Below are experts of layer 2 (counted from 0) of a mixture-of-experts language model. Rows are named router (the router's row for the expert), down (a neuron's output weights, with its number) and show model dimensions 0-191. Each number is 500 + 40 x the weight over its row's rms, rounded and kept within 0 to 999. Numbers have three digits each.
Before each expert's rows: "comes before" lists some tokens at least twice as common just after its tokens as in all text. This comes from a sample of Wikipedia text that the model never trained on. Tokens count by the router's weight.

# expert 38
comes before: "20", "19", "1", "0", "2", "3"
router:469521569497551526454499492534487484522522445460501472471576536493496610508447576610495426461435486489505484460413466566465515482543427446493531462493508463477543539480530489487502475500488556481488454518529460498479542502551470459506541522592428472515503455456512486513390497511572511511439475523535451507497468481534482523547468472511540502630515575580509464516532473489527503540505477452453454508468523547573460477522490459507509529520486568501524500579456487500522502498517496582430522538496531479538474489493476471439539512512494492545432507456559429565478469480435542525
down0:550603483499471478559563505434436494576480511507488507496515459488459473482558387488490542542478541496517487435545534441473507476511513569458508528535536510454480428517483566460471567538527462478518506519495546564503506475571416552521584458507570476454493533511544510500542499541473554499484563505473405493436469521484458434487518530501501458447509529544420594477531512515466539515534526464506514468573476488511496494466500468488457465525473470420505457481587491467468434424477483532462545441472417521506590541475487524518495513485517551536536469549472529512480488460517549469
down1:495474498448457526512506485542438445548621479439458495537557470540512488512502453472580517468496508478475466521561530446444447502520505541513459497542416485489455443519571451527487557475580519472476504522478548556529564564452486526522534546506459521503553521468453530471510512472503563476494523428521467508540434507588568490454492451496500504558489450423551478475481578458527541512492552443460508468476520538645517500476522551413465479439522487534515507448479490446556430519444492485532531536527490484554485436491442522513501546472500481479557484437493496546491502479463510522
down2:514550489512511513549508572570487473504443467415500482512509511499502497529588458535507408461491437478492544503481500493514529544506509496495471489462431438473524556566524469522496493446562461566571565581566515547522512470462494519460464485459518564521560464593505428453532428515497496517505525532460485459518495527546511537477380398522466546496537478522511513547586477536459490535529507481542465468478577496508479478548487427459488492536460431492491521510516605511480498413551504494487482476469517445539476516517505482442499477521542541455399450509523504555476491502449495549
down3:484457501538491508497454502441428541479506456518474464502567536422543522495462503559497497469473505524492559488540462453509475483493547435475489498518431566514445448493433477570523527510569488532483531489510549475521522496481493554492579544510541474458381538506449538565533480497534542545537478418545544503489528560488504523494537491491474542465532510460556538462464509480417446458531459454529497504502449589481563443479550531437516537486554494506555540473515474531571578422499492475490478486576472468475422462503525531612535482416567480479460508482539456457506471531510445501
down4:500465531487623516526462531420535515518467437476539489493588494490480535451458527516472487495516509469494567495520468424509464466512456504537598486527516477564496559400420488512546480494466498484520487553492458518436482485412567497551554495546554523563466490448521492531490475470475504457534518543480401524538431475478528428506532535563534447477518489532552530550510503454536524510470524543485548514480524521371505462552444423505532470492497513398529467504505492439467499536457522522516470543502541506534442523475484459511511548447467479456498531521589497451520539528525451498
down5:467456484461511509484447511506426541541509572517499500517547515426472543438521487461490613498520602492429488494569508472491546558501483552493490495564570543512498485522435496531466530503482486437452528470449528534495490477474440592517496490544520536501495463552512540503472523471556456468476482512509426535470511486424529478475530507561511436432454568522509519431509480504491434511509521466485507525445474527483549541418538447410479555490492508548502479509549535477482520484494434476500443483490462523501505604455530514518460602509497581499529419564511521499503507463541401547
down6:548480514560457551471523474531516481452508492532477526517595472556493495498472379602513539476463463518485421588472556513521504546503465457482382414459511468525453524509459511550549535485506449514523542503483497519391495486501530556435487503522468458582531468426453439450470500490426548445484495494552526529545535476460513521548469554494481504465506475492565461544493473504502584471512503492550531496567436492511503541507485505546482535522510439478550432495433471565527583494506536477429524483485479542500466550555504510414529486556519467504559492495535487500479520497490502466
down7:449480568496547551481466485510532527538537542464537441529448477476467555528486503486475527505544517478514486596532500518443547494548486538559504540541444441398464496434486509444534525487459505492461488440479440453504603476493510511545482508484479458501464492478489468517417513568507501482501428517427484486485459455452504522474508526560554479514430542626449476519490413545509464421470402473502525501488523555490461463550487515506461495475467588608478505558558562457572520524508498543472511468509505471532460512515525461539500496514527537503604520454510504499523460537476460520
down8:537411533503557490523548464456522527457479468527558491476464463464526511520509520455508490434454530436455475476529566486466538492470491498457497495496455511553513452494462572516469516473530546462493471449521450513546513500406520500539549582507539536570498473566414446550500455484489524446537480498557542550485442451529497418533477564512462507518515553514425413404502423480523532477549467520467574546491498475430414521558449496502487485499501508493494456525538471517474580527453473523585535546522525490538513538536537534561516419475466500555562456533487584488512487485516522471
down9:546529507475521467510435495540545516505499513530516483474496565477568476496461565408515561520522516506487493548467518475490463534439516465557489511534500527546506489564536460450474492437525508415541544562516564454539527431530489533482486482518487484550493481559471508472499532431485471541449527433410518478508505504506490529461394525511441497448488488521500463469487491475521519461433601456564530596475479507536526504523491518473491510445555449444494523566502462492533520488536486415518482453494479518479521450479523467522537558573479641461454477496418595576451467523508509475
down10:508469438525580469463485533451457443556548577477505459514571419551472499507589471420488570516530523520531456555501497529551485406542473443494529522575479510534544534474511467493469513447460492572471480521537538517471505490491547472500534567530500519492531465477536484410459459425485518491468448463478542535500478482498499535437485488439500472473524478486491437475473522449548520519485535514499463517469459415448502514520492500442565541515546564510523593481522439521467467549527511507435529490458489549475522450479519537511464491489498547513521545568476542498509420477642568463
down11:491467496493515501487446531511494476502495413530483396523497531500520553491502488500514509515511480513445588481502532529461510486538565495510482467552536484521513513440483466513467595536491544431546486478496521496474484420500474488489550483496489485528530487435495477442523514502575464579456506538477562534504547494530467502447497512534488473483429482524540534495423593484524489510445487534581443479491477419553502500479539495486574541537488453469453428564480520506502529492483470430582505518636510533452589406468495459488435545472472475494467548508501562524460525404529514409
down12:518511531526524448482501504476535493551516574420546480472497418482431492517484541469518509442516452545444538489533447504529433477446580495512519478504584524480510479630463509482476500627513538529473487507491407503515522520554490531519514516465472437545447523496510526469540557532455477485556587542518417512479540487452440449441544486497544444522513501545499479511505483439511490530478452469508521494508476607406544528460536399458489524533558525484539487471486461510454536436520554542456481479497506513475532548484536542560481486417504479448491463494483480460561534488519469516
down13:523469459498550491494562410472510517514498517475480564528499478521533424549533453525452526555501494480452518477495458502482530592457450491462509550508497460533504470463489462509505455517419521435478517430504502437544524497482435522400434494509589479581508443526481424467531459520512469522472521535561506544457553426526460559505527527533472504465452551518550515481461449544504517479452507475499524541583494483499517487496487621495420506466483571553503506488547559497555456463416441499527550462489509490450520484432486459488569545565516500535524545488519490524434567466567517497
down14:485528534502496465566486454535571435515511563496497551537567490511444443483540564570556417548498500496491530550512488447507552478522499614526482409487527465445468486468486500469500498492483521455540536516452471538517476503513499502451517560484521538462493486506527487463554504528520470465449467519475453541494503481465519585576520492470535497442471422434576478581466527498523507460454589495561564478483494447529538508467544567495477507491455427462501463468573526445497524453479444427512425517484541532536456484591396460532541441522449524509496445497510492467518529526476525509
down15:503504464518471448463544482535473481542486476546474412503471488472557510454553477475449505491501525467547480431556518533581479498541465526457470455616464543540548494451536569462521494434518494526511541508574578579491469504481452471530434456537565509493476468584512445440570450485501507545524530543484538423509548524493504451534489479515526463563486523504555490462519555437471507490480506501533492503555534431537447466447539495501458460482491534438494401450534497524526493427436531484530488531550527503521527495515499441469521497562521527462413531528538428535508471466608480506
down16:483531524499538490579486513406544466521477496529477577534430480476477492512475485489541530482544439496526396484420451477516586520572461482497516514428498518565484473457552517512447517465485505436555523536505503507510442498452508504538517538502490542533566516555520531474453449497473457529469485433484579503499478529484459477521495465497522564469485531584528501446499528527495486430481514484412480562539494425445504513502386504518541475497542503557535483466549532470474495518496600523572569483574501444532482439499446503545525438499496501467506475568486555472487587534445520437
down17:493494424466555431508470449492474442451440504546428551544503528487578479482537494504523497489517483459516412469526530447460518571482512447489556538483563538453532524442497531479502511546542529488484419556538566654488566501564498562503471491503486545477486519454496542478458526522521471470550564438598450438560486515515513482530523493524565579438491493507529509521473479499513456481495456494510518490536469495493550560502417477474547494509497481422500559490438521521484467494466462482491450471435459514501475486577493507562470470486564413497504437518517513511428526493526446503
down18:531542517559532580533411475414510516539577598447495523530493484486481527504506526470423582532535506454422449534513479559456552498563500431491478498500563532435465533466456504494500505537486474511454437545471530513501513492526580463515445538553468464521504476476459518508510522522522525513439528512484524521467503438498500532530517511518460432507527506619474511513486518487411491499546608476469529594461451450431429524512505483458495496470486542548468504540432486452483463577544509484470470510431456496511459538523522504512446461491456429494508425550530553474464533529528534492
down19:487411475525525514450433451478580569462484487500439520440617530557510512453593397453459448556549522526486482478565478533521561528442507512532406493506481519542476517504488535502490437561456494452464463470490486483466516570557492460526504471492507553534506500472501508515462490507514484545503419506480550498486545532478452526512543545478559525476443469502460555508467524575468593560489459468529474531471550487468496495564486623479520472511427513526528489520520484489469511466501484568508507554567489489454462512486514445468481559465457529580497456523508506483503455437424503505
down20:590505485414513516458596500462460510542456596522458524476349542494513546519495497433479484455521478461529444463502497483517560522477553490561532485505539506441484531442545545454483499526517477440528520397493513488482525486558552436522529472467523475551602549464552488539470507544515460485512522510496543487539500584545468439468493507494572471469532517534454480451562507507482544521558473490494523526550497495503540487449513462464500525455455537500485492479476444498478517568520475504501557485466502426467556451482463458436494438533489473522503538486521482558465587450555523420
down21:475532497457551482503526485474525457570606489504517451552524522565541519559455476484507498491489509471511534503477488522526509567486454549515534365507510470511504457477582514463485476557478496489423591524457497523482484525517452438430488484453389557496506478504378471463487472542513521583519421561518519561498536540495497521500492523491490511479522446479487542515537515526472557512451454458560505464521533480567579478528516461498506500423470469505482553473514477543529504519500527385467557499519515471512473498509501493462547436539501484556442541528490533556462556417464436477
down22:458481484574588499524496406507519417435487526450513495561463500502508530457585495481545547510527543458519534482473472481484511497534529400552531531484473502419497463444567511520552503549477513479501490476526532527507486486482526506403496519518429464486513491518458477500457485511452524521479478478517440559492519540459538463523484467506558528447522506518460520482563512441543525488564494570512525459549496417491372471547418490531510428522420493477533550488450537504543489535540444416531485473501529619486433522456537497500444531483440480544526567504490502558521510525511554490
down23:478477431449428460436630497471518458472551434542461476445531429516467518497463544481499463475509473574529511489541518520509472487500459488551502474409483516537487608525586518523457496493514532545430531412505457483483517458545481526506481506474502512439560474440516517518457442512562470489494519537516513542479446500511436574480507516427544469576529527500469539492489557480502552541497506558529545466513572508488434509513501501496513463493486521538558420563528470544498495580534533479574496443437536420505548452466463484463592486468525498458478513466476495545536505499544540532
down24:486580482589453490486511615509528551526423487473487486529541529461487437465569447533528530508496516424527529553451535500482467538500556466471526514515455544464500515446513521532457525548528528512534514523534480466471547441477509525505614461450480407468454508558506497463543514494432490597549516483436507469531568508523457413605456521511489481437511519487444487543411502514517425508500447472453440500485498520470502497534474442528601518519551447527471533483495492512529476478493480501477524449548497469416499433449537491494536507481525524555514486542512581496500534463473486468
down25:539549503624491493490487535496492576458500482553553559406528420469527464520488447449506536537524496466504500516495436456447506460525446518555460486426530496534520558487484465484518552470494483465437572537465487505608501479497525432530445470538535509427553514503596431517491562567496511471493515453541506488494518433519529552440512401502490401522517484543562532519499547489480490556503523482502472488518488494464517459502421428546486452490451491516449607493498451564459477537499522447547417523518455511518541505498478529508494466526473519514554504503508466506455513556528471490
down26:462486525514521465526421521422522501448538480525501490545487558472539558540563545493522452507477520492461540504456427487492431597536516489451517515492426527509540493411529520501531514494526560461509486509574463464530503555414565486447460577510499455514458522449551423452478461518483502525449603472409453508489459537498495469444535547499485534542532420507493526566447523484540496551490467497569480503511499500483530522486450489435473561504501465483590525538469480501480479481506532473409520528529546457485472489456477574554536465481499544526534591499530481447462446463444543530
down27:557559473434443519547475509490557485520483417456458469544537552482488483457515538479522487555410534492493522438485469481565566561468545520443549488599510570526492538485516439519444455534518502480480493540545527512495396572502579470478510483422516625496515491545468488523476560501417496544505532466462537450469501535560480481551454553540529549438536521476537543479492448453515453439536541481572434490510458428554538496495534474529473575465535496469463473420468465479509462468490497479569525482519500497499490466500458521501508504505480473503455492538465473457478547445545507487
down28:520545536458499521424531558547538537517511488528484486425415493456477501502490494483494485489465462483446489516585541548517542545430504509576517505541492407506523563465512476516616499488432486446440514510509416455458548516503494526475501571455488501577463541510428544482512519505484499501561461548540513512490433471550507451475499503524462521447522552532498480473465507485464461484451565498489513490564523480559507534525520529517512442520516468566522454522544509483454497508490426558590481547515500443484502521388438530565483527502502405471441513508450548442447491562510427543
down29:451462489538487512490574477420515547472472519505508496578521493477543435528502557462485587488500493476509457532487460478491596543513459434534478508476473539492452480509423456508468550588569458501596502486519499476417534507530569482560476529511496495526498476558521472504449499447548517588509497451518501478488487532549576465541498503498517494493539408455538445519471524505502458455499437554476474449414438468523411477507499513484474492494454597459435499513475464548504500446583489503520532482544505479581449433461505529542527579507526526474488455505481562453565446517491500518
down30:508460501454444548487550558478520459550523496494554553474487471529515447443553502512482439504536513483396450596558493476529538466536455508517453494500472603502465447403499499487498481472423526454428531524532465536531414464521530507505454499506587473538541481515472475483594434518481500466491506474599475500430588516502487502419533534562531492474522513449507464490531527500475481476542533557509422540515466494492488489534524424526562521525541522511471464458552462529482489463485500520514449528571488491415458503478470508475509468519490510536518524489583500474496503536529613433
down31:449420518478450492487480511525525487543457537438503587521504431477507593460546531511541543432539472495567454544499495488543431506467495544478447482567473513500515479545453474514498463511466504537441533481503427539495494584471442518463501516519481487497536473523501484529559523540479516519533541442488480468500492457479452569479504485501572573490479436555478580458459543499537480480449495514459464526421421458452495482543457447560536485490492451501494472504520528475541487533478545480407494498574519442471550434506570529538555510483473547491508451544524530587613570459496481436
down32:472500495435540530543474493494506486537530488460530501446443516483496467516486525514502522495479539480586578447480560536515458498521512490436567506429508505517458558522490493591544480454487434522536479499497493446473470508390439434487401456485503530555513483496565499555615508500422517486531562466481593440498473429465590532527560546532467503537519512497510457514480489517463516492483483511529419442502528538476544556525531521567463522504573482543434464492491527451436480507504486475574515513382546459539522471494527526491524453504462490514440500511473497480487451457575521474
down33:469478476464538488483535424471463462487424473561508432461521552492502458507497491508514501462565470507500460506555528518513424497479532542525462504425466535531482485491513459498496490511464510476460420588451530443518493495534458517534512449441504439506488440535472468554501470617430491517491490520522525504486517524438554488497524486514452496507482445440478462469544538524511493498558517511500461522507490428523435503528557497554519480444530426544495524574510526546484536560482439542553522538450427564520446520474462556483581610507517459556511653498476551550486542486491532521
down34:440531462472500511435475514581509599428487418430504476520472519456538481502485487567481524479523454539573503494508465481463458468542477493511527475539451491479498442499498597522511472542515433546548559517554580512447514455569530479567509482484531507466444556560504471459540542493481540478566476525498456499524477545486461501622490433488452455483512534500520565478480503461501509448550579522481525508527517492505516534521496460435539534496441492428435534489551532598518476493523482529431488499470494476454469528479486434593516530475456536535519475496534412415515454492534527528
down35:554479512530476513510561492495495492485480480489477490405534470518492523472561410514452478563510465495516532481443507468560471513536437465511475491475531512530467464455551515483440488502513423510595464428565591522502530513468514499498476491440488544481525575548411526525505489438432477559525495570451528488496557530548448451494525514495435611488505516377547529498574535439447499491467523502526531474485522513551458508392446512458521535563520614467484538553454502523496470488517507479470509513470454520493511559478479549518488474500486501471485435552512519469469540573486529527
down36:478535503680529517524542467460552514480539540484497529524454506490523514524484541482494478484509432505534433440444446500470454417586514507563514434493489493503545486449562520540478520485464543517484524524484467533526494428534497489466559486440540448475497513525450522505500471497468473525446479445512512549531439498449559474512573444505454515519549527470528533439574452520453463499473496523515551513493502510430507418516551512462491512439451586608525513425438522425502494520460454548473547506557449527486488524449503467570535472457569464478532548456504494495520535517488510476
down37:517467516540568407457438453596515478508490416523552522470454448447457471562509444517573518452413555521494450512533512522518441536509494527493503547554487502451528473529501407481466450513517456533514475402493456536534527555470545453514494534475479428465468501591484472481464516540505546508466506539498494510517531528515487427493490515554551463519439525466513495469428506505576481492502436456443515470531521466451533527540578498566526500563618497542531545482524484419557475515516531483495512493501496458460487469497516603596502503469469461506483441517525524514488513479467495530
down38:438575535479482498504589447524512451534497466479468498497559561486504482545458510554499449571385592490542472502415458491482424468451467516532505534624501510465493486473487534470479486493485526486522534501486559516465459486525498467462483489458435541460514460564454490520499401521466483480379488523496547565527538492499567501589527495532541437509509534492430503481497478498579547487505519558516445439454495539564536519452489528540514448532501468511549510487468487478501498514569501519489496465430480490484515459579462453517428478450517480490555514560524495591477519487530500530
down39:500535503429446463516538568499485558455541540553461549549515456531478513533465487512538553529481465507473513453449459534500484528503525512387452527474467490503609521544515499484471493415552498579481543513430473509580466513442462478510523499584524516470544500514531486509478451398487472494473463531501537545486567519510535471510487415553408517499483489511476501506544502455511517535525515447485509436515469513517500503486503546506522546535520489416469531438411449554493464509481509415526555521549567516482509533546460487458498560522438489567513456466491491490498558424386551523
down40:543466468536560465592549537481485511521475454486505483635499623504516479481549526476532483489480499562454512485476527432502494517389471476513535466495561500517505499494472518514535514518499539598500471458514583471472522492498453500443483491435494468559420516532526482473435518445512457573524529494489520504517475524513542477457469577528498474489487490418479552547489492515410487518500446490511512514522468487515508489404483545493514472547512425455513558530456512480521475489561537456534518470553462587511507473407528604539456461524515447491442513460475530486551481429546475485
down41:425481447486511449485540482499507533473433464537461438498492567536533504514492504504521482580462514538547500545525471507481509505528451473470508575485544483508533460555553543457579440500499595505491517484507472458422492499478449504489428487525495416459503465517506496541453411556486537575506525481504517486450639558490443512548519504500526456421431544507479442462489506500485558578542449532443538481533414508487461501594520513483507559518557453572491522510429502510469449422505554508508504507595539483504508456462528442484529485483485536488489531438522477504492539548511494537
down42:468446542491427414509485510514507520453450563538531527515417490399563486506498430487551449471484526524395482547493477488507493497405483542525466492533522535491462534522522474498482507527579514460517467497532498466477478509457560497456497515439423490480494496471506506486477503545506521522500490492551557474453606517453502467485505476552518474535557547526509592465443491496542523539521459429415503514505529553524477571511492492549529471588496472433446465516543469484510556504509521504507595528461411509488489486447491462545540543403525508506465491516602552450493567479519551526
down43:539499488454501457495467502505479496429491524488464521576455483442549522567495505454493514479543553486493484591526506493588583552503478524518539495542479540514458524517556507486568477492480549555572424400434505465441521512515531523526500485473479574471427487546520531504479537522516464549471556522483525523463494484546513526482541613432487533423515434462470580496454485543470478500559522520457464484531432468528541496519477518475489443464453435457428501555539497472428503516524521528478475556536517490459514512385485561486506489483529446526502594476453516478455507406486483495
down44:429506519493555538486494472466532468484490467461485478509446547573478506488475528433529523506449481465494535514562512551447470485582451433472539514458495459420491407517483474508486549544555518538490467488509519459456514530552503546576476514433503523488498558508525483466513519487475527507563567504484445522515518442547476512492510492530560528549557542550408466462457479546518539425494479562425498431467433490491534436485520572581486425552515506527417452441436486604485487520496565550458475503464504540513548427553488560500496487547501502513527519478489479468555460558537500440
down45:498508556506505497506506485460449489472451598494539466589517463465466465495549490477535476516569478469492472484519565487572431469573433492439499500448491488534541528483435552482473443493551509464455431464532541470539483509501552480469511444415463502497480504449454537490505518490500490507544555454633489469479572480521475491474556511528470508533548539528517489554556485602405515557508445490520427534444516464441410525494462511442516464466487536569522503584495443459492526502480459508504571516529484540537452500556523493479471530510513461499512482481522526543510510592484433558
down46:496469514544447508478477512438468452486516539522510516545469457553542489514561442461509477518489512522468477504547357579523486523454424512493489518513516474469503476525482593478479398495545551521496470498494481477478470552466525529583545580488418477468592488468502570558553481464542466446482510569484531504509519502550458504423457572484496544482496508440440514499527545548510525536514501514546495509561419511526534464461467467498487488559463547429525426482485501455591557513455431522501506497455511543547546485450506487483492494528460506520497424527494495498516405454534451561
down47:388514525516449487525521413459559507537488546470525472500537478479502457546407514485544507484471495542551568533499532563559518435480481551469513539586433503600496453504505502477491443554525539486477464571490459519446428540461487416540497582481412501497409469507511499499504517469510483511433492477541432493491450493527567486447538456504563547569525519455484491489474532486519441466456505547506440536462488519577486516442487500491483485543481491557462518485551554486518451479445534536570527483538496470481495602508499534510534463502493541523524417480468545486539562454491474523